config = dict(
    num_hidden_layers=13,
    vocab_size=2048,
    rope_fraction=1.0,
    decay_shape='linear',
)
Below are experts of layer 8 (counted from 0) of a mixture-of-experts language model. Rows are named router (the router's row for the expert), gate (a neuron's input weights, with its number), up (a neuron's input weights, with its number) and show model dimensions 0-255. Each number is 50 + 12 x the weight over its row's rms, rounded and kept within 0 to 99.
After each expert's rows: "mostly gets" lists some tokens that are sent to it at least half of the time. This comes from a sample of Wikipedia text that the model never trained on.

# expert 56
router:36 51 39 42 51 41 43 57 62 32 43 44 70 48 61 58 52 53 41 69 70 46 45 56 67 48 56 72 37 49 63 41 74 42 57 26 48 63 72 65 49 35 45 37 27 46 40 69 41 52 52 45 20 68 69 54 40 64 41 54 62 53 27 64 29 40 52 49 52 62 43 61 53 49 63 57 47 24 47 67 46 36 61 80 54 55 52 41 43 70 62 39 38 54 67 54 44 51 71 77 43 38 56 30 46 66 44 63 49 62 45 49 32 46 61 38 51 49 44 53 47 43 62 50 66 59 59 53 29 47 52 49 51 54 43 44 43 44 56 50 42 68 64 30 56 38 34 61 71 58 48 67 45 47 57 40 57 38 52 59 59 49 53 49 33 38 51 60 47 70 39 64 63 71 42 49 59 55 41 30 30 66 51 46 45 32 50 64 59 55 42 52 73 53 54 62 44 44 54 52 37 58 34 69 50 37 26 61 53 55 43 74 28 32 67 79 65 39 46 60 65 55 24 41 69 28 65 47 46 64 35 52 56 46 39 63 59 60 73 54 52 53 48 46 45 31 41 47 51 46 42 25 47 60 48 40
gate0:58 53 24 49 46 70 46 54 48 50 49 56 57 28 22 62 35 36 45 75 74 34 46 49 49 60 49 52 56 50 74 38 35 39 62 33 50 59 60 42 43 58 54 51 46 57 46 43 51 71 51 67 40 64 60 54 29 47 41 55 37 51 57 53 39 40 50 48 68 59 42 61 59 67 80 46 47 45 59 38 56 43 65 39 48 51 44 20 34 60 65 43 51 72 39 54 49 39 37 59 48 63 57 44 46 45 46 66 66 34 36 50 57 64 43 51 53 43 44 53 55 67 66 53 50 67 40 31 70 55 61 49 41 26 50 59 45 39 30 36 48 25 53 41 52 34 44 52 57 52 46 62 49 56 28 64 37 55 44 25 43 59 70 67 41 43 52 63 25 25 61 49 49 44 49 44 61 67 56 51 51 51 51 60 66 49 38 57 59 53 44 48 65 50 76 64 45 54 36 62 58 52 40 75 47 42 45 82 45 53 47 79 66 32 52 40 56 59 55 73 38 44 50 50 50 56 41 30 63 47 30 55 54 49 42 35 49 77 70 42 51 64 55 12 49 59 62 35 34 42 44 54 47 32 39 39
up0:55 30 49 61 32 42 60 70 51 46 47 53 54 51 28 43 43 59 62 66 30 18 66 63 68 52 55 59 56 62 26 46 58 78 26 28 53 39 40 61 43 52 46 56 43 69 45 47 53 49 53 56 57 42 48 50 52 42 48 65 47 42 64 56 74 62 63 41 56 62 57 72 38 39 52 66 39 29 21 48 54 44 47 44 56 60 52 42 64 55 40 47 27 50 33 54 36 44 51 39 59 47 38 49 40 44 46 64 46 63 48 49 60 53 36 50 67 33 47 61 52 48 56 65 55 60 60 42 60 42 62 32 45 52 43 55 41 64 21 61 67 50 77 66 43 44 44 63 31 53 34 60 42 75 35 47 57 57 70 63 37 23 46 69 59 30 61 64 52 32 56 28 51 55 55 57 53 48 51 75 45 53 56 60 62 57 30 42 63 52 41 55 47 51 58 39 27 48 54 40 46 60 60 38 52 48 55 36 62 54 57 51 57 72 61 62 56 58 40 71 57 54 39 64 43 23 45 69 52 86 33 71 55 44 78 44 60 45 48 60 43 65 33 67 45 50 54 35 50 49 43 44 47 46 51 70
mostly gets: " Al", " I", " A", " An", " Air", " Y"

# expert 15
router:56 43 26 52 50 48 49 49 51 54 29 73 64 56 53 53 75 39 59 40 59 45 62 37 63 60 59 68 64 40 49 46 44 55 60 29 42 71 42 47 48 28 52 45 37 26 54 63 54 65 29 34 67 66 61 46 35 62 39 51 49 39 39 43 49 33 63 65 43 57 54 40 30 30 46 34 44 33 37 60 56 54 45 64 51 49 33 51 31 56 60 45 40 54 70 49 41 36 35 54 38 71 57 42 55 52 43 59 54 53 56 63 46 50 59 48 36 71 49 46 68 41 42 51 31 66 60 73 44 62 57 53 27 57 32 59 40 46 65 26 47 30 38 46 48 27 41 51 39 57 54 44 27 55 62 64 61 41 52 56 56 36 37 63 55 49 47 53 34 55 42 63 54 58 67 68 52 64 45 35 43 40 54 45 37 49 73 40 56 57 39 65 63 46 56 48 66 68 52 42 41 72 36 63 71 37 26 71 59 50 41 64 61 53 63 68 66 36 28 62 47 86 53 70 52 41 42 53 48 62 47 64 66 66 62 48 62 33 59 55 44 43 51 38 21 40 47 62 65 38 47 54 43 58 51 60
gate0:57 43 47 80 48 50 70 50 56 61 44 46 70 43 22 69 44 40 51 44 64 53 51 58 26 59 68 56 48 46 40 62 35 52 78 21 18 51 59 59 49 75 49 64 41 43 48 39 51 61 39 72 35 52 52 45 43 35 58 68 41 37 29 53 46 60 40 59 56 69 59 53 63 51 36 50 41 55 36 35 53 46 49 39 79 57 40 52 32 54 53 38 38 70 53 44 50 40 57 62 49 80 53 60 62 37 60 47 37 38 55 42 55 61 38 41 53 34 43 52 60 69 45 51 55 71 75 50 57 48 77 56 40 32 54 56 21 71 45 45 73 51 55 40 35 38 40 59 44 67 71 50 45 59 60 62 52 46 64 44 45 59 61 49 39 35 51 38 33 29 43 66 40 67 58 45 45 51 44 48 40 47 49 43 59 63 48 41 67 46 41 42 57 54 46 43 64 66 50 44 58 64 49 82 41 67 27 58 71 74 41 43 54 46 46 41 43 35 52 52 55 65 64 62 28 51 48 52 46 65 34 68 45 49 46 45 54 58 72 77 50 55 43 31 55 57 56 63 50 60 46 50 61 51 44 51
up0:50 52 55 42 48 38 60 50 41 52 65 54 45 59 41 44 58 48 49 57 31 49 65 56 67 48 34 60 67 55 29 68 81 50 41 41 48 47 49 54 32 40 60 67 43 48 51 46 57 54 56 51 49 31 70 49 84 54 49 43 63 65 66 48 49 49 25 54 70 51 51 76 26 45 57 43 48 31 31 33 44 65 38 43 52 42 41 36 68 55 28 30 45 55 45 54 35 34 55 56 53 65 44 48 39 59 43 37 52 42 53 39 57 49 59 55 36 53 49 61 60 56 50 33 44 48 54 59 61 50 60 38 65 44 43 76 48 52 56 56 68 57 59 63 36 51 42 52 16 71 21 41 48 52 56 51 32 27 81 64 75 47 29 52 40 50 59 59 36 52 68 58 57 54 39 61 44 54 58 69 41 45 58 70 60 21 31 52 54 47 43 50 38 43 39 68 37 53 61 23 39 47 44 55 36 49 54 38 46 63 53 42 52 68 56 59 39 51 47 79 66 55 48 48 37 46 52 30 47 69 40 69 19 40 79 52 49 58 38 49 53 47 25 48 51 51 61 39 35 60 56 44 49 52 61 55
mostly gets: " w", " W", " bo", " mo", "£", "wi"

# expert 39
router:58 36 30 46 29 30 38 46 74 41 63 38 59 31 54 49 49 46 48 70 56 43 59 32 61 68 60 59 64 45 55 29 75 47 59 60 40 61 59 47 52 42 41 51 32 49 53 69 49 63 35 21 66 67 47 59 31 55 34 64 39 53 45 47 43 31 61 68 52 48 44 43 57 44 43 67 35 39 39 75 56 57 38 49 63 49 59 53 16 40 61 36 56 40 70 62 35 44 62 76 52 48 43 62 63 28 29 59 36 45 61 45 28 54 51 47 36 55 40 69 51 50 47 48 39 50 49 43 53 35 55 42 28 50 50 65 25 36 53 51 44 46 54 49 57 47 27 52 61 36 34 60 48 38 55 48 47 41 41 42 56 20 53 60 38 36 59 43 41 45 55 38 65 53 63 59 56 45 26 51 37 57 50 54 38 48 49 54 53 61 40 37 71 64 46 43 71 69 51 63 55 41 33 56 57 40 47 68 59 61 37 62 52 30 62 81 51 59 31 69 36 74 45 62 59 41 48 55 44 47 42 62 62 54 69 43 50 28 54 66 42 40 31 46 37 39 45 68 67 56 49 43 41 52 60 51
gate0:62 56 38 55 25 49 58 47 48 49 61 63 55 40 34 50 43 31 43 59 70 56 46 37 51 65 62 47 44 65 38 41 46 46 62 43 31 46 75 46 72 69 41 74 70 65 38 39 35 51 62 58 61 57 49 63 35 57 42 64 50 35 59 36 19 46 37 66 62 69 41 39 50 54 64 54 55 57 51 38 57 53 38 45 51 55 33 34 39 72 70 31 45 52 41 55 47 43 64 66 58 49 48 54 61 42 49 54 54 51 39 49 62 59 36 35 47 52 30 45 48 49 64 64 55 76 74 54 67 44 58 53 31 27 61 82 45 60 57 47 53 56 25 40 46 41 46 44 56 69 52 38 48 46 36 54 31 52 34 33 33 44 47 41 46 25 54 50 25 38 68 54 36 48 71 46 58 58 45 48 53 62 49 50 65 44 49 63 64 66 44 35 60 67 63 30 58 59 64 63 46 59 44 59 53 30 54 77 72 47 47 37 42 35 55 34 54 58 66 36 21 52 58 74 38 38 34 47 51 55 27 63 51 32 58 38 56 54 60 62 41 53 50 38 42 70 67 58 57 47 61 46 65 50 59 47
up0:64 53 45 60 43 56 59 49 50 27 68 50 34 33 39 39 79 44 45 47 47 36 55 52 65 65 44 45 56 46 38 39 69 51 36 44 52 67 32 35 45 42 62 42 38 51 55 43 62 56 66 45 42 44 46 74 36 75 44 50 54 44 66 30 59 59 52 30 47 72 52 74 25 35 57 42 56 42 42 76 46 63 37 59 54 54 36 58 55 32 40 56 59 60 53 71 35 43 55 40 39 43 32 63 46 42 58 62 51 56 53 30 41 55 53 57 55 47 28 70 57 59 59 56 35 47 40 44 75 52 57 45 50 57 38 54 47 54 48 55 48 39 81 36 70 68 44 34 39 64 39 45 57 61 32 61 55 49 59 55 42 49 65 31 74 59 65 56 48 56 63 53 52 39 34 58 36 55 48 69 49 55 44 45 59 31 45 49 48 59 53 46 38 53 38 66 39 58 35 44 48 51 41 53 50 53 67 28 46 86 63 63 65 80 65 61 57 45 33 45 61 67 63 64 50 34 30 32 51 57 58 55 30 54 48 42 62 68 60 53 62 46 34 62 67 29 48 38 27 58 55 45 69 28 64 48
mostly gets: "equ", " Pla", " w", " Town", " law", " City"

# expert 41
router:58 36 39 44 32 70 47 39 52 44 52 57 76 46 45 42 67 55 50 49 62 49 47 55 72 29 60 57 68 43 44 30 53 55 76 54 49 66 43 77 53 38 55 52 39 24 55 60 38 52 37 47 28 41 65 26 38 43 45 45 54 39 36 80 38 48 67 60 63 65 37 49 49 60 36 47 59 56 49 69 60 37 49 63 51 39 57 54 43 67 65 48 48 46 54 38 19 44 60 78 39 43 52 34 57 52 50 44 63 51 34 38 28 35 51 37 47 60 55 56 40 43 48 59 55 66 37 41 64 25 45 52 16 49 24 59 48 34 64 60 51 35 44 52 41 27 41 48 56 61 46 48 49 50 40 58 60 53 52 30 53 33 69 62 43 45 49 43 57 51 51 36 43 42 62 42 52 44 32 59 28 38 52 64 62 55 57 38 41 65 32 62 61 44 41 67 61 68 43 55 42 54 36 61 72 40 49 51 45 47 41 53 62 68 52 59 51 25 47 72 50 64 45 33 56 49 70 45 49 49 35 35 66 61 54 56 51 60 71 77 59 60 32 45 45 54 67 61 68 33 46 58 30 51 57 55
gate0:76 45 38 77 35 87 69 57 48 68 49 42 58 51 32 58 45 41 51 44 44 50 56 52 29 61 33 46 52 61 50 45 33 63 36 43 36 46 55 52 39 49 15 58 55 53 45 46 51 55 56 59 67 63 48 66 59 45 53 55 29 49 44 36 50 44 40 67 62 57 36 53 66 51 48 60 48 53 46 55 43 61 45 35 45 59 43 31 31 64 68 34 50 39 37 26 36 28 46 55 71 57 57 51 51 48 53 61 44 37 63 47 70 59 25 39 55 38 42 34 47 58 56 34 56 62 46 55 45 49 58 33 63 24 34 58 47 56 52 67 53 33 50 51 39 32 33 68 48 65 43 46 45 65 47 55 30 57 44 65 80 46 56 53 45 58 52 66 48 56 53 57 45 40 68 62 45 68 33 52 37 40 43 56 62 47 36 53 51 56 36 24 55 62 75 39 50 66 54 50 53 33 36 59 45 32 56 62 57 53 42 36 53 38 43 37 58 35 48 32 15 53 53 65 62 44 55 34 39 52 30 53 66 63 46 50 71 51 67 55 49 65 47 25 44 55 56 39 40 31 48 75 70 64 52 66
up0:50 38 50 41 49 51 45 59 33 49 51 88 59 36 36 61 54 51 55 50 39 08 51 54 43 54 48 59 59 41 40 47 62 78 51 46 77 45 46 43 40 42 38 60 71 36 51 36 78 56 45 49 45 56 36 40 57 61 60 39 48 48 50 32 55 45 27 36 49 46 66 59 42 52 44 52 55 40 46 48 75 48 48 50 45 41 48 70 53 58 38 35 48 42 55 48 51 59 55 63 40 65 51 59 70 43 35 58 44 35 38 40 42 50 35 50 50 55 43 66 53 52 59 52 53 34 34 49 55 54 64 39 44 56 72 64 43 57 34 58 58 42 57 64 26 57 56 64 34 54 42 60 31 73 51 49 55 38 60 55 52 49 54 59 63 40 34 46 49 54 60 57 39 40 38 43 41 48 55 61 69 67 68 77 55 39 36 63 37 53 58 48 61 42 47 53 43 66 71 31 49 56 30 49 52 51 55 24 48 54 56 36 70 53 43 61 46 38 36 58 70 40 55 70 16 54 37 39 42 53 37 50 59 40 67 45 65 51 55 59 32 49 35 60 24 69 53 16 30 74 67 75 47 41 64 42
mostly gets: " Ko", "ko", "bo", "ō", "no", "iya"

# expert 62
router:39 37 65 33 27 42 36 49 55 45 56 55 48 42 61 29 42 36 52 41 69 45 41 21 73 39 55 58 43 37 39 38 57 58 58 41 30 66 56 50 35 52 63 67 64 20 50 66 71 51 25 44 42 61 37 53 35 39 37 39 38 52 34 41 61 21 53 49 46 66 62 42 50 54 56 32 67 34 35 52 48 51 47 54 44 44 48 58 52 54 59 42 38 51 57 43 32 68 29 64 31 56 51 40 35 44 23 53 49 64 28 61 43 46 58 50 52 50 52 51 27 33 49 34 42 57 56 35 49 38 53 58 24 56 40 61 47 51 55 56 22 49 27 62 56 38 40 61 53 54 52 44 61 46 59 43 72 36 57 43 61 54 56 47 51 46 68 54 38 69 41 57 44 58 44 46 78 41 59 42 25 52 58 49 59 48 59 41 68 40 52 61 61 35 35 48 58 50 39 43 45 51 23 59 55 57 24 37 37 50 45 66 59 41 62 80 51 51 44 69 40 61 40 64 34 33 45 52 61 75 38 67 41 47 48 50 55 41 66 46 62 63 59 49 36 38 52 55 71 49 49 50 45 73 69 66
gate0:50 51 33 56 28 59 67 61 37 26 54 52 55 36 54 62 37 51 49 59 53 61 55 35 62 58 46 54 25 39 38 56 55 52 57 46 36 85 69 38 47 75 43 56 76 52 47 64 41 55 49 68 53 58 62 35 40 41 44 66 28 48 48 55 21 40 27 67 56 55 45 46 51 35 49 45 52 48 38 51 38 68 42 37 51 45 51 59 51 69 47 37 31 62 60 42 51 44 40 64 47 62 67 49 51 41 50 56 46 44 58 44 43 57 63 40 41 56 34 64 44 59 44 26 59 73 37 68 64 53 66 22 42 50 26 72 47 57 54 63 50 49 43 34 47 40 28 74 58 66 51 45 39 62 53 60 52 58 42 49 52 36 61 51 35 42 51 57 24 39 51 66 44 45 56 52 38 67 44 40 34 33 59 59 76 45 37 44 42 56 51 46 61 52 57 36 75 61 50 60 43 43 34 59 42 36 25 60 50 61 60 56 63 27 32 74 37 41 64 51 40 39 58 64 49 43 22 51 67 70 38 67 47 49 41 25 55 56 63 47 54 64 62 54 45 55 57 54 63 56 44 46 69 66 56 74
up0:48 44 62 52 59 71 65 61 50 53 62 52 38 49 28 49 33 40 50 48 36 30 69 34 77 42 54 55 55 56 33 51 74 38 26 36 56 56 57 26 44 40 25 56 41 50 51 59 63 54 41 55 43 40 35 49 44 66 56 41 57 24 50 49 57 39 36 32 38 36 62 54 41 37 60 58 61 66 49 44 51 58 37 50 62 45 32 49 54 30 51 56 31 54 50 43 42 63 47 53 54 64 41 77 43 49 54 53 42 46 43 54 52 48 64 47 38 50 40 48 41 68 65 60 45 54 37 66 49 60 73 37 48 59 45 72 39 47 55 56 45 49 56 59 50 63 50 63 38 67 26 46 60 62 41 42 45 40 59 58 56 17 32 51 37 59 41 40 48 33 80 38 46 33 30 64 23 53 36 48 53 58 60 41 59 51 30 37 64 43 55 52 51 53 55 41 63 33 64 33 57 69 49 51 36 46 26 17 42 71 49 39 55 80 65 66 60 47 58 57 66 42 69 58 31 38 50 59 71 62 55 65 36 42 56 50 54 60 49 31 58 60 51 56 40 35 59 52 23 68 55 53 53 34 52 57
mostly gets: " his", " its", " their", " her", " His", " Z"

# expert 37
router:55 33 35 56 37 45 25 43 40 46 55 45 42 58 73 19 57 23 65 68 50 50 55 51 54 34 42 70 44 51 41 52 31 49 73 53 36 56 43 53 34 50 26 53 39 47 44 68 41 47 47 36 47 67 49 30 41 41 44 57 49 36 39 36 65 35 61 41 52 64 49 57 61 47 60 40 52 31 36 68 64 45 68 56 37 40 50 40 43 37 63 60 41 45 45 52 41 58 44 57 56 54 57 44 17 40 45 48 37 65 47 50 43 55 48 52 48 64 53 57 60 57 63 64 46 54 55 45 33 42 54 38 43 65 47 49 38 35 59 29 41 52 49 45 35 23 33 68 58 58 35 54 65 23 43 47 45 30 59 38 47 46 60 50 47 39 51 45 58 45 35 51 58 59 43 72 60 55 51 61 26 50 46 50 65 48 52 54 65 54 25 43 73 52 45 71 46 57 50 43 53 71 44 85 80 31 27 47 27 70 40 64 43 37 68 63 50 33 48 45 55 73 26 67 56 35 44 31 49 50 46 31 53 70 56 52 60 47 46 41 61 50 48 33 45 40 45 60 54 42 55 47 19 55 49 63
gate0:72 57 34 62 45 52 40 44 52 63 51 51 40 33 41 50 44 28 62 49 66 58 55 38 47 70 37 56 45 58 48 58 36 66 46 26 36 37 61 54 56 54 23 58 67 54 25 61 63 41 72 50 34 58 60 48 63 56 43 68 40 45 64 34 46 64 46 47 44 55 71 65 68 51 58 47 50 50 47 46 58 45 51 55 36 53 48 26 37 67 56 44 46 60 50 51 50 37 45 67 64 56 62 27 38 32 54 66 53 54 55 42 71 53 39 51 67 45 55 63 53 59 60 38 44 53 59 49 42 54 90 46 27 46 49 42 39 63 57 28 42 28 43 50 47 39 55 56 57 64 35 35 67 39 49 66 39 60 59 38 62 43 58 58 49 41 30 57 48 36 35 71 54 46 52 38 70 73 36 41 32 60 42 49 62 65 37 32 57 41 40 58 69 58 60 58 52 57 65 34 50 47 45 72 58 59 17 78 41 62 60 67 51 47 49 51 62 51 52 63 60 49 56 40 34 45 67 31 39 65 17 56 38 52 44 36 54 47 57 36 53 42 37 37 60 74 51 46 40 36 54 72 60 47 38 64
up0:51 24 66 66 48 29 40 64 34 60 64 50 49 63 56 39 57 49 42 47 41 37 73 56 40 56 43 54 63 47 40 36 63 50 35 53 70 55 40 54 40 45 49 57 23 65 39 60 59 46 66 32 37 33 56 39 50 44 58 39 48 54 61 25 53 41 55 33 47 54 75 65 34 41 57 52 58 38 23 52 47 31 66 47 46 51 43 56 66 30 45 46 64 60 46 60 62 39 61 38 59 57 50 42 43 58 55 44 37 35 53 31 59 50 60 55 47 47 56 71 60 59 71 44 35 28 49 37 57 40 50 33 56 60 57 54 38 49 53 49 63 70 68 46 52 49 47 51 39 59 53 40 50 47 38 39 42 33 65 49 57 44 46 69 53 44 28 47 24 44 75 47 48 54 50 55 58 59 32 43 54 74 37 44 54 67 38 38 40 48 57 34 55 44 65 70 57 37 57 64 42 68 53 46 53 51 34 29 24 62 62 64 64 61 68 44 42 45 66 53 65 45 28 58 39 47 44 46 59 69 31 66 36 45 47 59 74 45 53 53 41 53 43 45 34 36 29 24 32 88 75 60 48 66 42 47
mostly gets: "ford", " Thomas", " William", "ton", "burg", "ley"

# expert 51
router:52 26 55 51 40 50 53 48 66 54 47 30 59 45 41 61 47 43 50 60 65 52 59 55 41 40 51 57 40 53 45 34 56 18 74 49 32 57 49 72 35 24 39 53 31 34 42 70 34 46 39 47 32 65 51 47 51 46 64 46 27 25 35 50 55 44 66 71 60 71 61 49 43 24 35 53 42 52 36 76 43 49 58 57 49 32 39 46 41 64 53 40 53 41 53 45 30 56 52 72 43 64 60 36 59 36 38 54 61 56 44 55 43 31 50 38 43 49 42 51 48 24 57 50 54 45 51 53 45 20 62 59 43 52 42 46 47 32 61 65 54 73 49 47 49 41 43 58 63 41 53 29 46 37 50 31 66 41 57 65 56 47 63 59 55 32 51 49 45 54 34 34 61 56 41 42 60 62 58 53 43 52 53 53 41 35 58 35 67 58 25 48 64 66 46 28 62 51 68 51 34 54 22 63 76 24 39 46 49 36 70 41 52 35 54 59 46 48 37 50 54 68 50 59 61 33 31 50 54 63 44 69 60 57 60 62 63 50 53 27 72 48 43 50 25 60 58 43 61 52 59 49 52 53 77 65
gate0:79 46 28 66 45 42 55 55 50 59 54 36 31 46 33 47 37 38 49 43 61 55 39 44 44 55 53 65 43 66 62 43 42 57 39 39 35 51 49 47 50 62 42 58 52 53 48 50 42 62 57 56 42 55 44 76 45 74 46 47 13 61 40 55 40 58 31 54 56 66 44 50 52 61 38 46 49 50 47 34 43 48 41 32 65 44 47 43 35 89 37 39 62 46 34 60 58 37 53 77 55 55 61 34 45 30 48 47 60 34 66 66 56 59 43 46 60 37 39 48 25 68 52 35 48 57 71 50 63 43 74 37 43 19 63 58 45 46 54 66 60 54 40 29 47 34 61 45 46 76 61 49 40 61 41 63 48 64 59 50 53 64 50 59 29 54 31 56 43 53 42 38 58 42 65 51 41 62 38 52 44 49 36 44 51 42 42 54 46 61 41 19 61 62 62 42 66 70 67 52 45 60 32 67 55 47 31 50 38 65 68 45 79 43 44 42 56 51 43 51 35 62 70 70 68 45 43 39 51 58 30 63 54 61 86 40 46 59 45 44 50 42 58 30 57 69 58 49 41 37 40 53 51 54 44 45
up0:58 48 42 55 52 52 43 65 42 48 44 62 65 62 40 66 63 61 63 50 44 23 76 58 52 41 40 42 35 67 35 45 65 61 47 56 59 38 41 35 34 46 38 60 32 35 63 28 67 65 57 57 41 45 37 55 49 58 49 37 33 59 63 34 69 44 60 53 56 41 59 71 35 39 55 51 35 50 38 72 47 58 45 51 59 45 41 39 50 57 46 29 32 41 48 60 42 53 67 49 51 65 35 45 45 32 42 57 40 46 48 59 43 38 42 61 57 35 43 49 52 44 15 54 53 55 48 66 45 52 48 53 63 36 52 66 47 54 60 63 66 35 54 63 60 72 55 68 42 58 37 43 59 66 42 38 36 41 61 53 35 59 53 19 49 56 49 33 43 42 52 45 43 64 28 57 43 59 56 84 62 56 59 55 63 36 50 57 65 43 57 43 52 56 44 57 23 38 54 39 53 51 44 45 53 62 60 24 48 67 52 38 56 63 62 57 37 52 24 74 65 53 58 63 31 56 28 66 70 80 41 43 54 57 64 37 74 46 43 42 49 64 22 44 41 41 61 39 32 61 59 39 55 47 44 75
mostly gets: " Ro", " fa", " lo", " Lo", " Bro", " ca"

# expert 25
router:48 38 25 61 46 45 46 33 49 40 57 50 69 44 75 34 39 36 62 50 68 46 16 45 55 35 54 60 56 27 39 35 49 43 66 47 63 68 59 68 49 42 34 61 48 51 46 66 35 54 37 45 49 64 52 41 37 54 35 57 46 49 39 55 55 26 63 43 63 58 43 47 65 58 51 51 39 49 41 66 66 56 61 57 47 57 46 48 49 41 71 58 43 53 86 57 31 65 57 55 56 40 61 32 48 44 42 57 64 58 41 71 41 35 40 43 59 46 44 42 68 36 58 43 65 55 48 39 28 44 43 55 27 48 44 54 40 29 67 38 48 37 35 43 51 33 47 56 54 75 24 52 56 33 54 51 28 46 43 26 54 49 54 55 56 59 43 51 58 57 61 63 70 48 65 63 76 65 54 48 44 46 52 56 32 31 65 38 59 65 36 48 66 52 45 64 68 54 61 42 37 52 59 59 62 47 70 46 37 45 52 64 49 23 72 54 49 36 51 46 45 64 47 59 61 32 75 72 47 72 26 50 41 49 60 50 51 51 40 48 57 34 32 27 46 34 47 44 43 46 45 48 33 72 63 63
gate1:50 69 59 56 63 33 18 37 53 30 37 43 56 67 50 41 72 54 59 59 59 23 37 57 70 38 58 53 47 42 45 56 51 73 42 44 46 45 72 48 69 53 50 65 39 59 53 44 60 41 51 60 35 47 49 62 39 54 46 71 54 76 49 56 47 63 54 36 54 49 57 45 35 59 54 50 59 44 50 67 44 75 43 46 46 75 60 59 28 46 51 34 48 54 62 57 57 55 36 50 66 35 43 25 57 49 31 49 72 54 53 76 49 38 37 57 37 45 47 22 57 52 31 44 24 51 30 64 46 54 23 34 43 49 37 39 60 47 46 49 46 27 45 33 71 35 41 58 48 48 65 63 57 47 60 42 57 49 42 39 58 68 36 43 29 59 53 61 76 51 53 67 60 60 61 57 45 64 74 50 56 40 45 73 52 55 42 25 40 65 56 73 57 45 61 45 47 39 45 59 25 36 60 53 64 61 50 54 56 37 52 42 48 49 46 56 56 61 57 33 31 65 51 53 49 33 67 54 55 34 53 47 59 66 46 45 49 40 55 49 40 30 44 51 57 69 53 34 77 50 36 59 52 71 70 37
up1:49 46 54 55 63 54 32 42 44 39 62 47 47 37 34 66 31 58 52 54 38 56 39 49 34 47 42 54 57 44 62 37 66 58 51 53 53 68 43 36 73 43 32 58 49 53 31 78 46 51 58 64 56 41 48 44 51 55 66 56 59 67 34 67 27 39 61 38 41 40 39 58 58 38 53 55 34 58 34 54 50 33 30 26 67 43 32 47 56 46 44 58 64 44 58 29 45 61 53 27 38 47 44 49 59 35 58 47 58 39 42 79 41 69 49 51 33 37 49 54 39 65 66 37 20 61 60 51 39 55 41 42 52 41 36 39 46 61 45 57 47 42 52 70 68 41 47 33 55 36 45 46 43 51 45 13 49 67 46 55 52 55 54 47 50 49 50 65 37 51 51 63 51 48 56 25 71 64 50 65 38 68 47 18 65 63 30 64 39 63 63 52 52 47 57 41 34 37 50 57 40 54 51 79 49 59 44 68 70 63 43 53 36 51 71 39 50 55 67 63 62 68 24 60 46 49 43 48 58 62 39 51 35 47 59 48 65 35 49 41 24 75 56 61 38 57 38 39 44 21 59 39 53 65 37 53
mostly gets: " with", " during", " against", " after", " between", "After"

# expert 29
router:58 60 32 54 58 52 33 37 62 73 49 63 58 39 58 50 39 64 47 41 67 36 42 55 51 40 64 45 52 43 63 45 50 41 76 53 61 54 56 54 35 43 27 46 41 30 66 54 50 52 52 24 52 81 57 74 44 50 41 46 36 43 35 51 37 34 62 68 52 58 68 47 48 53 62 59 66 33 53 66 46 43 51 54 55 59 45 32 28 49 66 65 42 59 53 61 39 55 43 75 30 39 45 27 46 43 57 45 64 52 55 36 42 46 48 31 47 59 39 51 42 61 59 49 49 48 36 40 56 51 61 51 45 76 45 56 36 33 75 39 39 46 50 42 52 40 47 49 61 60 51 65 36 43 35 41 63 44 33 41 67 47 57 45 33 40 43 34 48 61 59 58 61 57 54 53 70 61 66 44 32 40 41 55 58 44 65 43 68 76 43 55 68 48 49 59 48 44 28 33 58 52 32 69 52 46 50 43 41 49 56 69 57 39 81 60 43 56 32 21 31 41 19 41 65 27 36 35 55 50 37 50 56 41 36 42 72 45 43 59 39 56 26 53 39 33 50 76 59 51 44 56 37 70 59 50
gate0:57 42 26 56 40 49 57 56 44 60 60 35 52 28 33 48 48 39 42 59 51 50 49 38 40 56 38 51 58 48 60 66 29 64 49 25 37 44 58 27 71 64 33 53 56 61 59 63 35 51 74 52 29 59 57 48 65 53 58 55 40 54 56 45 22 32 37 67 45 67 27 51 58 49 59 42 47 62 45 41 52 48 43 47 35 40 40 48 30 53 72 40 41 69 42 40 48 38 44 47 57 63 61 40 59 48 38 58 50 52 45 43 65 63 41 55 74 55 29 39 47 49 56 49 33 57 65 45 54 44 73 38 56 48 46 54 40 48 47 38 45 52 42 34 48 27 49 42 52 54 38 37 32 58 33 60 53 59 42 50 50 19 56 69 19 73 32 60 45 47 54 58 55 44 52 41 41 45 66 60 47 35 43 38 60 37 51 33 52 27 40 45 50 69 72 32 48 77 63 52 46 52 38 44 47 40 59 63 52 60 60 53 61 40 36 31 52 40 70 41 22 43 46 53 39 50 45 35 29 57 28 56 65 66 56 43 60 61 72 76 30 47 35 50 44 65 54 58 26 31 34 56 64 63 32 56
up0:49 46 58 51 44 67 44 62 49 49 49 74 34 42 36 50 60 61 65 37 52 23 48 42 54 61 29 57 66 38 45 45 56 41 52 43 52 59 32 65 39 30 54 81 38 53 41 36 64 57 59 56 36 61 55 43 52 61 48 38 52 39 64 56 36 40 52 40 44 63 46 77 35 52 70 43 57 38 42 54 61 66 44 49 56 46 26 62 80 42 42 53 46 39 61 55 52 55 61 38 54 46 48 58 48 44 43 74 62 37 38 14 56 38 45 42 54 63 57 55 58 61 69 68 42 41 45 68 60 42 69 44 56 57 53 62 24 47 34 64 59 59 55 41 47 50 59 41 30 70 34 38 33 58 43 68 37 39 51 38 47 29 51 53 66 39 39 45 38 39 67 55 44 40 41 46 32 50 54 63 58 62 64 42 46 61 31 63 69 55 57 45 54 52 42 54 48 39 48 41 43 46 32 58 39 44 66 14 37 62 66 61 59 68 64 64 61 54 41 54 51 52 59 49 39 43 26 40 52 62 46 28 41 23 56 44 60 48 40 44 68 40 37 36 35 30 54 48 33 74 82 39 49 36 43 51
mostly gets: " Sea", " Grand", " George", " Division", " south", " Mount"